From a checkpoint of a small mixture-of-experts model trained on Wikipedia: vocabulary 16384.
Below are experts of layer 5 (counted from 0) of a mixture-of-experts language model. Rows are named router (the router's row for the expert), up (a neuron's input weights, with its number), down (a neuron's output weights, with its number) and show model dimensions 0-255. Each number is 128 + 32 x the weight over its row's rms, rounded and kept within 0 to 255. Numbers have three digits each.
Before each expert's rows: "gets" lists some tokens that make up at least twice as much of what it gets as of all text. This comes from a sample of Wikipedia text that the model never trained on. Tokens count by the router's weight.

# expert 113
gets: "the ", "The ", "for ", "(", "For ", "first "
router:110094123102090147124151086100172158123106064198159129085093168108104195132179100054130178098148153161154094115171144115186127116165152110084110143164097081151097095094106115137169100136160179159100121145099142141154097121159182091158155109172094099161162165138065122141096175157120101101118161102149117143104169171097166086104169149100109106152135101100049118151094100082151086164103089117134112105088179166106145091154139064154114207096140173100181096130087158161169147106155158088100152164160150133154115122119149085126149155113128103101110165146161184104088170167115176087101095100169096097098155200169146108123096096153160172131167135106150169147163090093163159125107132163113097116138117152088092083166094063115092187106147100131140127133115080148169099147124087
up0:105176140133082109102096075166106101165137125054110170126096121100159121109162087126101114087142105188091125133143094112166124048117122194129116112237116151191108083154151174127155161156133136132141123203095161141152142164167199105159119116101144109152116109139187179093134155131145106111110154117150126133150100134132129107093136141157115120102128163147150150084109113125132171128136088172121123165137165112152127124144107146101143130158149112112131108113105167175161108128194166114107177204167142175064181094152159131195149118113130097136121172116100153142144152147158117196077054132129113075158075109137127170114085189125143123122079151132117132111130124204162163133139193109068125099073073176122084084197049082166080132138131112155116162132114126073121163147138108
down0:131118162106108112150097132064132167116130142121117137168167160136162136171125160056148085104109126163161103155106143158149146154196179107115162156184109085142187188175127122131152118128165158144098116120213135154094160173109087136147185130158154156194119081109087101076142065130138130131146034141101140177170156148107127153132146136106153129152145142173129124170107144187093169125099140119155137125181108153138139212109127130177132109145137134147113127161106142091114073163093125092074123125129170114196071099164131170140137025147099132072109104090112104148097155067101058143143101106071162159109151161117095115117131107181207113139088162151110133083102114091170154121099077136094110164175141144120113176082104174178148147146082106147147096127133153093118128117155160
up1:124136125128060106129130168106148087147092132174116057081046153125103094153136172155119152090096192201187103190125142177154121088121126117130119110145115132148114153152097148109162120156130090181145126116112127143072069161170137158161105118121189112148123186119112151138182095124080103106181163162044154088139138094090138075152166136148130153183136103113118099161093097131178121190210087106117089135116147074081084108103112143119165093099067121111091069151141149126100101156132175102130136137175126131116088163101192143123116098132130115106139078153144122120112152155121116114113075102132123132165177138133143192109196152145125161057105139121170143123156156131165192129170106137148132132155200112096053147101060093159116106134111117138113106106098130115051102111110085
down1:115152167138101169115151116132093181203163159151138092117144108098139107094136097102116091155129134131116179150081147179130190161186156135154053163122068113094123122141106076119083141145143066126139166106151094143082126112128131060122119120150083106107142146101101137124134075117077107084145187147096093146086085117143151145135123127113170116128140164069093084175134164161126112066114126148101123141113131202084092115108120126155089094100054149102132113112130121115085104112076099166142071150150109157103127143151131107102182072148101155121161132116179137182175154099143117152086140136142154086133122180090179164191182148157102091158222124165165130066168183141162122149218135167131168101100125136163111090088152178130166134120127164156074096139158156100180086109105152
up2:103138160142109140135130107078154125051173114106177070133089125106118089125162101145090084152144132199116138192151116148111112131135128134149144177096082122120118097141104113192066124076180114136165088103107124127110106132115167151119109103207118136140139121119137166146153142083126157073110157138145172112064149059084105121210129157102110146152132164150170155145073104141119076102131146142126167078134094120105078133151091088111125139112128140088105090012116217111172143146130104112152097179128149092123093132120145158113116103123123087116134125180106143075138158111100146146122101109151110157101181146201100154114091164114122114139123071155103153164099116092140170189116059121087177141070083131181109158170137127119086170127123103182144150201082159122140072140166179
down2:083172130138097137106114149092176111131142164113180124155170083169104146113125186133151124123135128057093116145150199144138145086120110119075114137155109129128149074106161116160096143164132127116184182182119134087122131108167139108140053132079210130150118084093169127137133131137155170149158038129140082119106152126131138118123081129122119107184118113111153161126094126167075097089165129168160108101164132132151161144178160136172179139142139111162165088141148084116173116180145107082088121181157128125098061122155124166099121113060082123163053132150135093130183104119097117170147124081138108240160157117144104149157184134148168115141114107128100137097142154171150154080123152110139155162104103151082127119168112099065157171176171167093182118130082144145207142142155057
up3:120116124126084052132103109196086104183154149124106076122138142143153131180137122201132137122080107166110056119152085172117145122121135129062102120157163119148041093150092129216091090093174169108172131169062183121175125136116174108102115137204137145105145173160152117103157123089105161102141121095118113149128167101122193125134107090136138099121125155170191137129131117078135132097142186173110118172098137177087111124134124112140088195082113089134157100080059124122161166100094140131150081123155139134143097162194104142081125110153130102150144126129116116149122190090095112128142094128087113143090168155138120108124119106116168157121167134155116130063150112155143093129132130133168122132125099116192101059120056091063149139150128117137182144167048131212084145145128152
down3:103111089141104128124139154151128132169171145146066131187115128098077158116110136092149098136032164148105107103144150106215182157082117115117137140132134166152193124127094134180153151096093109131149136162096123163085082111162148119149141161111084109121157128173135113126184116119155098159143116111087110092138103099120107096131177092105124127132193188106090107083171065125036123108138098163111100169144137133156123172107134165161150139141115087117100093127098102104124149136155142123100128104153124051181148145155130111175115118123056102148144117108075170100181173166126143076110193152124096156123158227137118135158080042099143123133123101125131070098141089070152068108170032098160129105173107141147114179091122152173106079102134147134135162121135098104149084131098175
up4:184110150114094180138138106142116099118211107145138114133136139134120191117157048134140187034129161097121133110125163082120129190142154186120087162163134114234165196092098157130082151167150099140112099137127157170118166166093096164136114119169144096154109163146106118106156153149123133079110094075122155119117192133156144158116126124158107113129113120174120116154121126148158109131093138181117125133181165124170111070174089116147122197078155054131110082197090161120112090090114150103130141117158112116159134112107074129150171083111144062116101158077018166109158164150073120121127134156141183139180094150086105101106086080161105115115131125146170126109162123106113111135165094070127126129132108157138120114132135169076177182084120116094156115175079161110118131127100126
down4:131186107158115110130141087134114082139166127117119124115144130108156099133147176143128191121113145200131156072185105098111092200161038188157121099158128062109169170162148108169083105090108107085168177075121085133058152148137147133146105125126142157112107138176160114112086131103081150116103196138100182148149075084088097180102114239162145099122092089158129130159123077170141139161099089166171141107106026100140096123129120142159112103092137168130123108131120122139133122166121133118079101124098131145168126185181077127125121166104162152129095146108108153131118136148168124137152109153138113117160099132162114129165173142120103166156150115135074165159139175099137085093121039185124151074068127098109179170188113150157098138130167118117086128127140098186148142136091128
up5:064134047112121087122095161112097169071109103087182121129118141141118150131056087120139090078155168155144097126132175161088108095129096124171160127115104086184141094140118077128163096138125062182108212099123140112174097154131121155142164156165140161147164151129177128178139168129104146174052114115124128110132149115070120102117144147111107114115171105111099142126100075073117087166123124171110150174151120212117114092150087149184122140134118087157103132097055174076130112083144133160161183127115107126145187090071109098120196132100114076123103073122139106116094111152146140127102092153129098119133138161110127103080162115148147098106149058088160191087138118089140120129117135187073148149166081204118096144070128088152144134102106125146114140133147102133103053111150063
down5:121149190117139091114138124090113112162143117070108150115079092107058074100161153119095130151090128111119114096149107160135081119139094096129087083136078185082099132159121096149120126189128157177178164090166163135075060084113148106078149116070113105118088091085112100173145026048111092115110187120097106153121090142053163080102149065095113141150122147141119158097122078178140117082159120135135170140119086154094174118183144114147072137118152097126082200075161150094074144126138092147182199138133124094043164129109161180158122156107068120121107107139132106100141113131123128112113108189143090081151108150145142185136157153112122130119122112130154134129128132075152136151124161138156121085149134157115141125106076134092156117135128142121110158100191088091151116133137210
up6:099155088090104164134163117164161153099124101095076149150164098170147111133116033176162148115126116142138116124151140109132114118132135154152036110116144072164112095127138066172089109132150159094156129169098094135125110138156180105153137107153188118124125076122149085118138117159089121114184115159141147119155153185033161145120176151099147153113121107109070160115088080156091143111190149150129074166151128136117123123155156099175142116110100112117130090138111156126137101097122154106081171094094203130097138117101139090123099079091131133110126149130152163070127167152171122097169151095154098179143148110181136142093155100152180177083223120052147189137136076089129145167077168080173170088117156130153104169114096090167088182147138114059118133114096106101166127092113065
down6:137137114181102116142133200150186167146147157131137136097063097129154116223130108108106054121122123126128136117162122029103090118119112137127100107135077023105127109193117170168146171154106148069087076143141208166108118075085118069121105144062141074144146107126074142054112134149080129152138151141093144077136158095085131140151163118108152139057157084154155059120134074124152088082118129121126104162132123169110163082140136086172153126132144194124125127145103058106064150134167142147106123144068109125112129133155155167141120161126066105143166203130063137093150141144139114144142140135173105146151122076156146122144085122088136139127135143111102170172127142161169132106110159094132150087138099149151148160118118163131145130100138149220133138100136102167099095148134112
up7:152138167138168144137130089132164108138112064148127121110178114153103132108174133106129139085146165195076067114190128061103133150126136085092101134098113086127115152150210098151113077176109117146130108157117142140113138099173093141163120147138150170095132141081086164120171157144147088123082092161117166153126185136103142171106210121134178127157164128093152079084139182064097084101106164111136119127067095103122125094175196129093148145093103125116084084140124134138097092122084166047083181112100116150147118076139056099129121126150158086138125076145173122116118181143131054166160139171077176101116157146164116101108092148117108135094170147109121114111114147138153203144183077140163175155145125135142115099138103108122121175123153105167166165120171114147059177150181078
down7:169145094125083102114122137115130151150091138110117083174118158126109095092110168105159164090167129153095151162115108155104158105134121118136138129131057137094154133125113057117094128094171146093158179120128151124142176118091138091164131088117176108087036115089132096112114152091179172144124066083135118133151104109126082199167083141112133116131118127148122114114077147136143078104077135092102156105108167080169083106095169155129109105139072153158112130149161139100128087191092137143116133195098155140122122125113107071189183128161126218136101093096110051113145106105056120096118079102117078121167190152133157126102062117095153126081101117123128147125162162114198146133127087148043169141078175052144132148123143094154081103142086161165167130125105110118157077058131154
up8:086110116119118120135169167090144149160154120145085140160144153205131140151038116165174090166134125075077051157172131069116127147118143169190134077142166119151140119117126164168189106092240060172118139117118118143150155121103113129151082129152083156128149161107109185099138148165136105137092177088151124133153108143195170133079140166127040142116110117150102107179121152166186130148182192113144155150091113173088122067140147133111122120142186169167146091076133116158168125031152154158075134120131120111114086134157177126120123106143073124110165115178088122115114152112156149119142060103141107141135147126126156104122080086148137172073076153110126189087151108113149119141149179149128150171108144113120121098093124131108166106166127114147064111131076141123128091159120121
down8:079119180129115110098164094142130142163071102135116195136114145114172173136149115076090122089176072126173143132114144153109206110099128085094168099095162103153137100150150100078112155128169136136193096075128111170165149185182112112096185120135099085108137117104132134122150124140182074130150105144116110136137056171108158114145149118094088078131148184143153134111120111195108088074101170140115116075207113120088114124085144105111099130131151103148117082073139124089145173118117076179133126124129143129121141161088150104108162152188127107164083142093121134081090167135166118162170108120105068111104149203151152137219099180103161109141165122124184162151172159107125138131109164189129183120116091101158178159116090192085138095175100102138070113161121179160102158134151151
up9:111102108116110142114142089137141144062074147179099112094029111120113137086116090096104135120127052130093138137162148154113145171122164171083151136108114101160092094132201171112138191101115100145109103205099131129105095074212103172071078123106117067110161164112120109166164162086133131102165084071173118097177123144111142088124123217161172094153119081142125098115120118170169145112132077181123150100112081098108122091128072117173107107119107069069132090144160110121186119081104176178118108052155124151097171096124125100157129180134105127090085125141148096110122162141170158127094088149132128111122121111145161157123118127145123141138147124135124163150138145179167096120133135148112155125051169120131138115092135132123081169084115118091154178095109088094075072150071078
down9:149137139135106107179142194104128128161116140134147176153071186123124124157132070065123143194196113120152105112182093146109066158143069111120130126108108148120122176133115123126143141097167083112115082127080100134186191154149134113082156174165149153128085064131142113152134086111127086137096130144098147151104093128076173140079153101099177129081135138120201149049124125150098141102049128166109146136188137207151126116142154122133100116151207135152134103092176087062107168093163113138172140125141088147111139114084143187200132097186143135150080115122112145108179124145071060143149096119135129142151108093176117068155154089128139099097170132185111095163101107149139101111143132144116137146128137141086155128083116087083166137125133127086142139120105111200128145064120208
up10:116223071132149119154105142148118142138084165138106109049148161135123151084064179158098162141116173100147120101106113059094169144127125111145107142170132158117125121155098144129123112156111147188092082125161134094154117087101143193135114132144129167120140205169107124180158216113135104114136115116160131115122110091098071115096143144095077143117127114095106129095171211143083070191151107131109130145067161071190104120129126133144167140129167068133106037088137118070147095059099104129175136112168145058152151123159170102169134144092158126082110088132139147157114159163113162090106134123123114074082166143137156142156135133181124140143147132143129152121105195104139134103084129071143166133129134155117112120154120110113190109160080126128196119148220113090120112180150101
down10:140116161114142089133153170136095175130121100090046197179172110079119171157139155108112178165023116139153105164116148175143152148150125140143100109149104141144164109086117078179131109181156143042092080142151123114133137199101146120158084124093108159112137098096186148133176145130173126132171142176127185124142171160127151181176182078125122081122136123126140123168121147144082117170145102117140091055126128124106120132114113110122143070146140178147146159119148126179135140195161133118114088132126141100132146062114149125099153139136174099208101098133127130121109139109147201171140101153147164121164115085158139067181105052123152141128090154155135051140121165127116111097153109071104128143162138095153137175160171104133116148087085087103144115082095144116108082212150172
up11:145134113124105100129199123115124169151188164121162142122181135089152101158132051136138146138152080091119085155213198152178150150161196124095105065130109081094122144104169129128135152112131129176135113154124131171154113095153101061193135145135139062201120125141120106131061142094131108136137122142150115122095124072089168116145122121109107176181178065129114175134182104145146116143135175111125140126071100117127068109102142175136173093129132112087106109122103150097189102058161114098110140131134115139113135073170194111164143125132130094099088104149196179119154121187100130108079080089140080127088159123114123126178170140126099121156137091123149099115124078167126170140141143147159170066183092173178080159157109039146140111136133111106063103129079122129098143111159116
down11:116115110129134164123127135143177211138125140101109174136161071179162128157119127115113163142113142107074119076158140139121088167114106041094113148116152139155101169094089169087113114116139108139139129143123181143130077156165145110026115164099122190150113108161142100141151160070153150132130093158086092121140118119086117119125114090122112148131095137138135141144126097155164036067090142172120093131148107152127140197101156101163158181070144130131157174117119099170152100082112123055166174117191109107143109116071084141170132123103070089157099117102157127166141159102168176134072145067113117155168086190116163100126090069128174144084119104099151087095104126158087159117150097163089125106124119145193121051108076159035117131123098156060097101163126135138130135122113126
up12:100161141170097154118092143166201123113107157161177135159071135155143155167151134146146090130102151156123149145162130156119077060182090173144095121115085181187134081075146215098140068108106105172133151169162090163119127110073122103136125105139147116098155148108159110139168137180144095099103129072095195108118158154142069117141159176169099072126123068121132180136151135123152132149151128105071095188148094113154106129143119116096176115075111159112082062173120112131119109096172138118081156089132150133116118140151131127156107132158128122113169085050115127123129175095157137121129107117152060088157170202114137120175142095118129188163135128027111169155152114142113115133089099132116044109124121176094161128127133162097085148092169113149133131131093170108081077139195095
down12:062177116153137095138106105109110143123141142109179064125103147147127135108212155134100087178146149131150146071148112089092248121094121153153161159140150189081117099111142159095094176134141152146092153136162138059167107156122136170136159169146126126127119164152150119135135123131169155126093105164093159116098132160077175159178162157131157083096123123166114150124182110138064155089129130158180111177152061077161127173109130140105193088105160094100083134096110102091054146151169118163153074158187127124156113160136089160130147168121168133161108179091125127169137121104137068117137131149095155197141080157131086132138160124123095139131131084148116098153084167180160073097130183106133144109147115083142108108069156154159144100149104108182075162131128187179146145081137173
up13:107128120099123137137120173080146158137082163120166146128114134133145187179173121154129088152110156157128091116128183121119093151067154160145182170085098084174146171091086166146194086183184123161075145155136145126162158133160133132142093132135125153082177071179162135157119118162158122107144149121214109133068119128128141160133142132165124090117159110169133137098110120122161157113152038108115179123130174194115099161116186096136110157133162121124096078109113184157172127158145165165123086156170111184142103127140111155132134115151146059130107131188087138191026113128116110093088104174163076176150108172118101062094151108155124078054149099148135134130156123115142180083127070140178106118098123137110162123150088121165167124155144096115051118143091102095094141164142131
down13:119118138130162138073088121105149107151092119178106139150143205148102090119114105122141142113150223115161123096109126119114095093092133126112118120147188139103106135139152133116066066109112061136122188068131105127122183134107164156095117089119145179123174094170139129137129066176131119138187127097215122094149122090118106138122168139148150100062147127172150055109090143115093114142074184126132147076105137085102115147112141075086100076141075201091179135101084165137066135119153145122141121138126162160111122098142110141189041051135133146165088118109138147133145081103162123141064105104153125091143093084090117104133101147194118094066086153097120092079147154152158095129069169110111127070140134146113137105182151089112137135167123083139122129126067132112126169189156120
up14:109099155155151124194167138067143099132085136111113128120152148068111092099176125156171113114120104165131053189190161123144112088151122142127096121116126156148092073092108130152081090106074119119076125175077150177047050130129163169119120108093157077127103097139130126171207114117090111155120134097141136166092190100123096160097160208121131137142180126191173096148147147097061100111151114104089111112115181115097130139141147136185071112099172145090118123151140134168175142104085113121176095154145140107108114120130105098089112192146145107139150112123068162155096128121138130126155124115140058111164185102133128114117107135142139114128130116089140118131145090124039144089128132160095160146146138115111089199153106142120065126050087155128195095135102207143155139105160073
down14:157158144139148124111150141106088098122099163160122166133096164155159124189123135125169120107119129100133119047162223132065116104119165063158138086140058113126196092147073132150126093135142146172179109106096105135109148080088143090134157125166152086148115080121148154100123166124104176130119179114147092195114130154157157077119109090152164135115121161116118151155142129131156169115105165103088099146155166103154167132096094111131153129115064098179118111149187144153073171067110041131103093141132119175153076114115179162170094130151080126172134153087135107179095145180156129090100119134091160133104147102160044142178140150084148191088132092183138155155140177164151182155095106129087167181089109109108111126197120092113099081097178140141104136129162139074135157160128132
up15:162129149065107135119106133114121082129102109110198141146142157090047140131177114127144112097122093108064158122120102121142078116093154139091129116116116094114076100126140121082144131137142137144154066106090122162114117071089143142116159133110110132165085212149157114156164173121148088115114124115032168152160111161065152168111178153152167159084128133126125124088101107104118158151134114122152059104111139129088123106147116174209192127140166063119127080096141151093176095116076156123122117129101136193148157125143151161200123100109140147136151090150140118125116179108170130129077086118148150083120131119179142186084078126079194143111089154138121135083164199157162170054129182056095114109156093133179089084189094119150143188134076112144110134118086118168147146138109110
down15:096103148108143149123145073101103174170164179141093106174131137137089089088126076192088100144147135096149198104137147136201105133080089160102123108144150134119110166180172083119140144133113157116144193134152126178086164136124137079080129171174184110202196139116076185105182106145094103127085142134117086133129124158121114074196131117148227130111112190106085164121078091115116154142095069129119145102167175193180110124170126138148089136154128092192110161156122087106166101129155111160106135120137121146175098097066123142113086065167157195117168080118155096111095067152143124114104150156107129089151105132131068110122119172107128097122114150188162085140083106133101151147168135072135163117121072148153090160131121140126154116150113156154107146133170097102081137109103129
up16:108101115086112108124170065105071055129093089123097055108092129134130136107113051127126147138151155133157105127205101120102151079110164178109120120123136099096120040108179086138165140093125167100086130172099108164149183117080088185117136134161097143129150130104194123167135190167119062115070138048123103180159112072101108102142097192154122142087160127083131089130105160122088093120118115132117167182123109125156108079133098135131094096120130119114160107156143157160201117142102186100126109124142132104059086109103158103053138107124135112115117181194197119096169082124159120139098090102137136144155224116157123127088119137124153153124139129076119149151102125162125144143073137147070110147126140172109142079167159156082128139173100139132111146172140122076097103147096097
down16:111141143127152078144129105193084104071120120187136129126134191082138081167134137171107128146134165115205058143064057136133131134172134139191119143117118172145170085115080120119141091087111120153079157056128111069125191074144138165156117101129078072146119077089142112104179160149131108101093164081124139158166092132174138092146091046086161129133129154159131151149188074081140103099187104109157150157084170117135098195134144156125087142122168191122117123096064076079133121116133136171131119123131139133118110090100112098137137143115125107111142101090139146129150091159121154075106130166139186128155194084124127155121132131069168119080138093133100085172138136097138131096156142118090155139109115085116161092127127106106160151161146171147084083126107149136085182156060196
up17:141098064155124134204100117103099195086090103161127121131161161122130112152135107068128200134133150141146111164133123122176141103123153111157187166129145137135152145174171111135180115090145068156115138132140149160140149141120132127149124133097085087140172158157114150123100158149135156124136095109138128120082149112081091175132111108154118083172139159115131136159114163126157144073125067171096123139094174055186138109171110162112082128115083113105144086034161133042135069133134101126106128175119154123100130106114221037105165150125198119171142181129128138099125091108098112089100124125065124133047135116140125118169164114165137177132148129095167232088137138142101180161151106128108102127163150157134101171065122175082180156157108101134130177129083104092124092125106163
down17:162159137172170122124094223165151139107138119153149140166127098161132096074170122127120100134185159041133111097133059106155132127162122090150105066170121158122129185116117112114086089151179137136157096136085130102072148169139114082208150113171076164189057130145135124114134118117135205158137148076162182110183146128183143122177086146175137123098122122125101079135123123109104120079052137183174136112140135123160119098096126116165108157168117079133157155107107090125142197097093144157132158151090133153156137089169176107095145100132098103088102100135146136133132121100127141181132131166183209086137138141138084132184175161126107117109096122133080072115137122097112127099114124071104134126098218136119113117086114138171057127069155149098093176132139121149113165097122162
up18:162128216148096138151102051145152132135187088187089124148084141176108185093137128135122102116169099103088141143147152160148112168113088121165107102118127134129132107123182132188121130154095147154141133152105100124157174118117114136069151082121083107120075109130180130109165174108132144090077200091165183110134148132083163115144164176203121102116183109095126170155149114135160074073121111104152170168146115102097124083093147124164168165118150173128089025143096089123161085117155109137141137180136137136166113097121110122125150161117128131105085106120143129134116137164074137094072121100120140127092153128139100140040095178075218076109232112115108122141144134136159123137159143065173148132194116129106115142139153115136152107142155150143158158147098071097114070144182156
down18:163174173064091114190162167180081079102129163190134103118091118065142094159089066184148160144096154103136153137116101084156143096091140058147071135148096118182129151104159114097160145117095112108138104148163170172164122146124073154133128102092119117134162155133092182104174071140097101118126086117152076127121137132146086167084135124108162130144155127148101200113137165131155077122148112168106075170110143143088115142158124143106153152144118068139187181133151125167093146062130166138075087057131117086094073100111127151146104138114096092085153088108154110118158105096183132140146176047097126142137067191113121133184102207126161141105137108117164091123112167123124088113115142134127083169140159096103104108114108115052117154058136148136152168148082090150121116159127163
up19:113091221094097139109097098058186092171089124125157133071109154111100173043127122091144151086058163133144138147175141113139131136172115167155149151114136150146138073157115126084168089110180075152119118188146115115148081085110122076105077156163089199087122105075154102141112125176161095111147103135126127120122155132094137137088099105094121077147108118202142099106117128125166078190201134185174178170153108131129067074112151118088139115099113067123108103096148078092154113181211185161124124156169097131092109135129104104136185110131121067088134139125152162152125164150162147148144089113133183108139128117112186128181124143099125178163163151086179110092127079104143130098099143105120156115133148189113142119087104095123105118105095124169143095123086143154137107115171129
down19:143117119159140131113194150162164128113079132147099147144101139151121130162171083191096100148172152100142155183090073133154083131107152139085216208172133126154188140160114066127125110163129153151144138141135123129138181198138117119091155053066142046073191114143105099202123124113176146135159109090103107104139128131114100143118110150107144162132137119129042116102123181096128130178190128122116139136128108157100082097132107100085174124087136118137152139138155161091167159093148066154111146181092078136134081106092133104087141198167153128088124067131100086163122165144112160116105130191141177143149144062120080107032140138136129127114195191117102141114178137188149111130129137150142094156121072158130136163150114080151144100141119152172077131135152134130131116109130127
up20:130113085144059127168153144115074160116155078107106107143067080080123129098110154139152122132173085170205121145145128180132127102094163084114099091107071148044165128097105103100131075128130095210117079113125178072153116107151113157106143135122117111124131178158093151103120087125068134073145088092133094162094135177086103101118152164174133099149119129130137117224084159097142133122125099176111116176122139155112142185127035136128107153116145138130133102073121141109163127118116122057103162096131163072140105151107151079138129178149144052156101087179108164147116172165182130168076061095156167126159161094131106104116093156105112151105105152143141144163134151065142146085096097120161151163175081136101153091114164135165119145155137149103161141139084129123138128157042151
down20:166097139118134121157150089187161065119107037085083049174187095109107136128097138190164125112076129152095145095119118031118216112110116096158086189097114175126188128113129163105172096122124144170132131090100145151101176187145165145135121148144090116158151087092172100142089078114221123107178090124130134160169139073159094149138062175112109137101158138129130115075109142122127080111103110158094098153109171158171164122090175165112126093107107128087136151158092143093202133129165135144179103093121090159180152121092071147111115140102128144111091112102131177151101121120104075108119136121095163150120136101135076106096124138131130099110123113112071119159103151117133153150093126186139162152173185116097085141109151087109110142120161101101098121088095172114095138071091144
up21:110126137137114156116128109160186157114131096117095184142136149160094179126129158128196114128098117138101143132070154149117153107157170129123186160126155075180147082152134116184147106209101135138121141095111099116126113141132090116135110149142116123111153119109139144106112186118192137154094155054095094143117167149071121160157140144113195133129148088108116125176083171124075171106169123254125119083069175117146103120150101130211122102150124164125116073166108089153159142177153153157126150101142101146129132146158109137142137109101114083167141087180139206194112130060111139123164067132147157122143154158146068099142127124117150060087099073089139063152115110066132110136098119128109126123074103146131166154163143130116113166229133082145168102108122101105112110055158096
down21:138153118160158062143108136143104117174188162086105134076167128123120113123159130152122079112132155104082134101102065128193122122113118065096109099139102140168155074199134124083138149134075128084117128150138147130156144142129117123101158119093114185093135092127141137132135133143134106146164084125074107134113080121144149126113195139057180106116112138141092125143159127127131112140140095120184147128100182133133110163115115095151168181099071118081137122139114145132085161110069190145109155082232083145065135135076108202095102069127149175171163103130161121102088179116141066162146061125036154158146200147150085186079150172141222142146154137117132137139102110138144121060125175132157160152134143127194143172151091156095163122137119119140124126121154092143180148143108157
up22:178152164099156106099062167109105111127135111077139132118133186081113120097149125146123087125120103155122114122131153131164130121050137141096147107163152137135093151116109076144102140162111120120102149179093149134121114066093180139162123068077146122134183178120054142120178153195095143126174134089102121080079158125101144128129156132103123086112141128159098101138146117110120089119158136125084114202134180084188133147171066164118196133160109170099139047132171216186128110063151146122144088152147172145097124125118169089133116112103064116171123099135122127140065195146131150123128130132139138126115121097160111176146148109113082093125148124110117191183131182138112200096152146096089188115127121131166062109061110067142118154141083088118127094157187097176112114148063141
down22:144106097155107153122058109098177084143165072112137119140132152154168088029109106129184085113161150154161148147109133102122154122149136080165093118128147133108160102145138093151153118141134106134140132140077201121145116120127165142120129107115091135207123112118126131087121126119157121127144177124113178171134111110132138096119111118119130051181122129129098186208116122213132167116135155121116124136158172111166096161154069142120172133188123072115151137087087082150107102101128121134095141128173122108181123168176117118089122161197149081167082128134147130117136145068138108063139159148196158069147117127064089133152148172079102136153219160092132140075137118135124120115171168086139186138126098098079124148184156099177083173103108155135189164172108078145171167106110068
up23:122109133082152077147157130088125112137110130146124119152162113174112159078072125114102086110105161139129129085104152090111084045147127142124142200137106103122158133083148165133117148088179164115096123100104131136150138122144112176116133123172142105076105159133104112084121190058111150092094109095171151159089190099129069127119192148111156153154133137140127108114184066129124101133034166146192120125151108115178181152111119135138145096088116140091084069140148096060148163074148171086151137106151127128081177111090118059132113092149139141149110174150100190119143162135143146129135142101146109141144081139088134145136111152114087154114166119158125182147144042079104145130067202112132112110102105137166130128171198134100186186176148082160124104069133087115132089062162071
down23:133129159064094146103111085184122162085178122175124107125098161096133151086060104152048147101122167140100135151094163101132131184122161118163142081120181084101087123086105081117134106128127130112140112090128110170107100103110101108122156132124152175123082112163102093145076076094085159119147125127153072101162105087076132109104109099154095116194127091139090120141149096124074146064122119110111167112117120167108079067150149153116155103093100174097087160143148110166065211093161107112168110083148105152067131110057148120131144135065136116082147127116130125176068112176131101110176107136124117061164137112137153126092135137125147101118191168131108145071110150131108136134185180136128154124106066142163122133127171168155112149078255118119151108160149122144112161140150181
up24:184156137166162162159127148120149144070088098114121045074119133127156196081106072141102149129119149172123124161129132126134217138111089147107097186101121088121104167140095132134117183127107190128093137108096082104100073101131102090153151114157119173145162173148145086118112127073084162088090164113164144171172118123109145146112138064139150106199102105119130167165155160103114135140197131137148143096072134137093122137152107124098122128107124134104167075173091134170162131163131145175070100120169121097112106160171152057182135150076159101091168142141122136184115174136142152116180135138152095080154169104133089127098107117144087157102122100169149140208161102094165125082114067086132140166174129148116119123147101141154095139063178073179175120159163136153168059130093087
down24:115132117072103132135136123082125083084113133164054066137140153112109120131093126196147140180127104106146093131133103122055098121055154142082098141137132121098107041128121113115101073088146142167090117177159124134171117054099146081123097085138155116149082146106101114139106120113082095141143108139123145158121159177070093128131141087184118108139108133150178125119142088150176125087116142149070120114109149159165142099110181148160180178117102114207092202172099126113203137085112126162137125115133151120137122126079142074149127137152116059137125126127108160119098158133138153080148067066148125123101153133116192103192116143138105046212141067172149090134104141171142170159114104081140114136143094138117172143154142135168172125125101131159147048213157127141102101099115150
up25:163136154090072121098161120131141132145111142111155088178145138077084066134128156169189096193110150162086074160125170162081131131139110126201179129140118170169056122169153159189130120168168112186116177129157138092140089081119137112096135082192115098116146107131067120121141071127207137102129104182128137155122162119089115093113118135154050119131081163143144082130082101122123170120146140077138142144099095116107134100113088083116153148065147193150089093105123136133177070089124130106157140119094164156141079110142143078110150118140187082121102118102134109110120157155138150168114087134058120101081119141109093129110120104143098124148060154175175142040114106083125093105213176145138119082119087115174090108137112175119125119093084094146101133134087142138124072129167112
down25:128073093157103068110113200126123118111141121123159178163105105147147172161149091175092123140159096146120104118129118131136109154172102129081128164132100107112092192099099130107174118104134110093173133064115065126135217104133182127119158156169082074156120101164182133163103193119143081214096100130065068147131122127193164128119163083076170105137137150161126096138155126074150107163150135140127152111115147099114048125092113134127135103178109122207141139153127135120137113183176120125118141144119145150129115088158165101127090050130126143094098137153121177062107098166137121146116141125112090177137136152137162115049150175159083117141120117130138079094142101139107188066124162121114082151145134140069159122177163196144090101162160132070089186137130166110138114142144197
up26:103139052123142066092135121085137132102114127123154103147128124146123125133130106155096108129102133124130139170126125167081093108149107124130158075111167112188105134116121151207092120192128100191169130123143084116123084133155126177080144135128088120127175152145154144117107085099032069067105165149197095106108121118137152084078120102215164118117186103144156096132137139179157102170077120150134176099204124124150139119110119114176164161140188129099133057168155173086175157105090103064131118159133142149102117101086153102101145145178169124113132146178082142068158147118053108136107118133067154146171071115160171164146104089135207116118150114132136108076103185144108162154072172164146133088120149124128179152156133116136178144110145128207126125166105113151133141147092133
down26:107093110153152087133077119189161112156105178157122097143139072162124105114175091127159105095131049122139135170164143127103144125130088104112095139119155124075125139103133107145086155040111165090156097187127123146093152152137121157138130126153118114155090125086090136125126124104180109108082169095166123130143112091133086144117063080153111139120132178170174079098044074142076152099137135108131158172082159107166228127197104099099185148146151119125105142094113101152191162118126114102100134149170151176175122068163124163146141079167122192215130138150160063066153141082122187179164102113088174152147126132140132173172156116140120162136123132101131107125074121142116110165146180159144139089170178090131081151083091111080107132137126158138185154101146128173112106127146132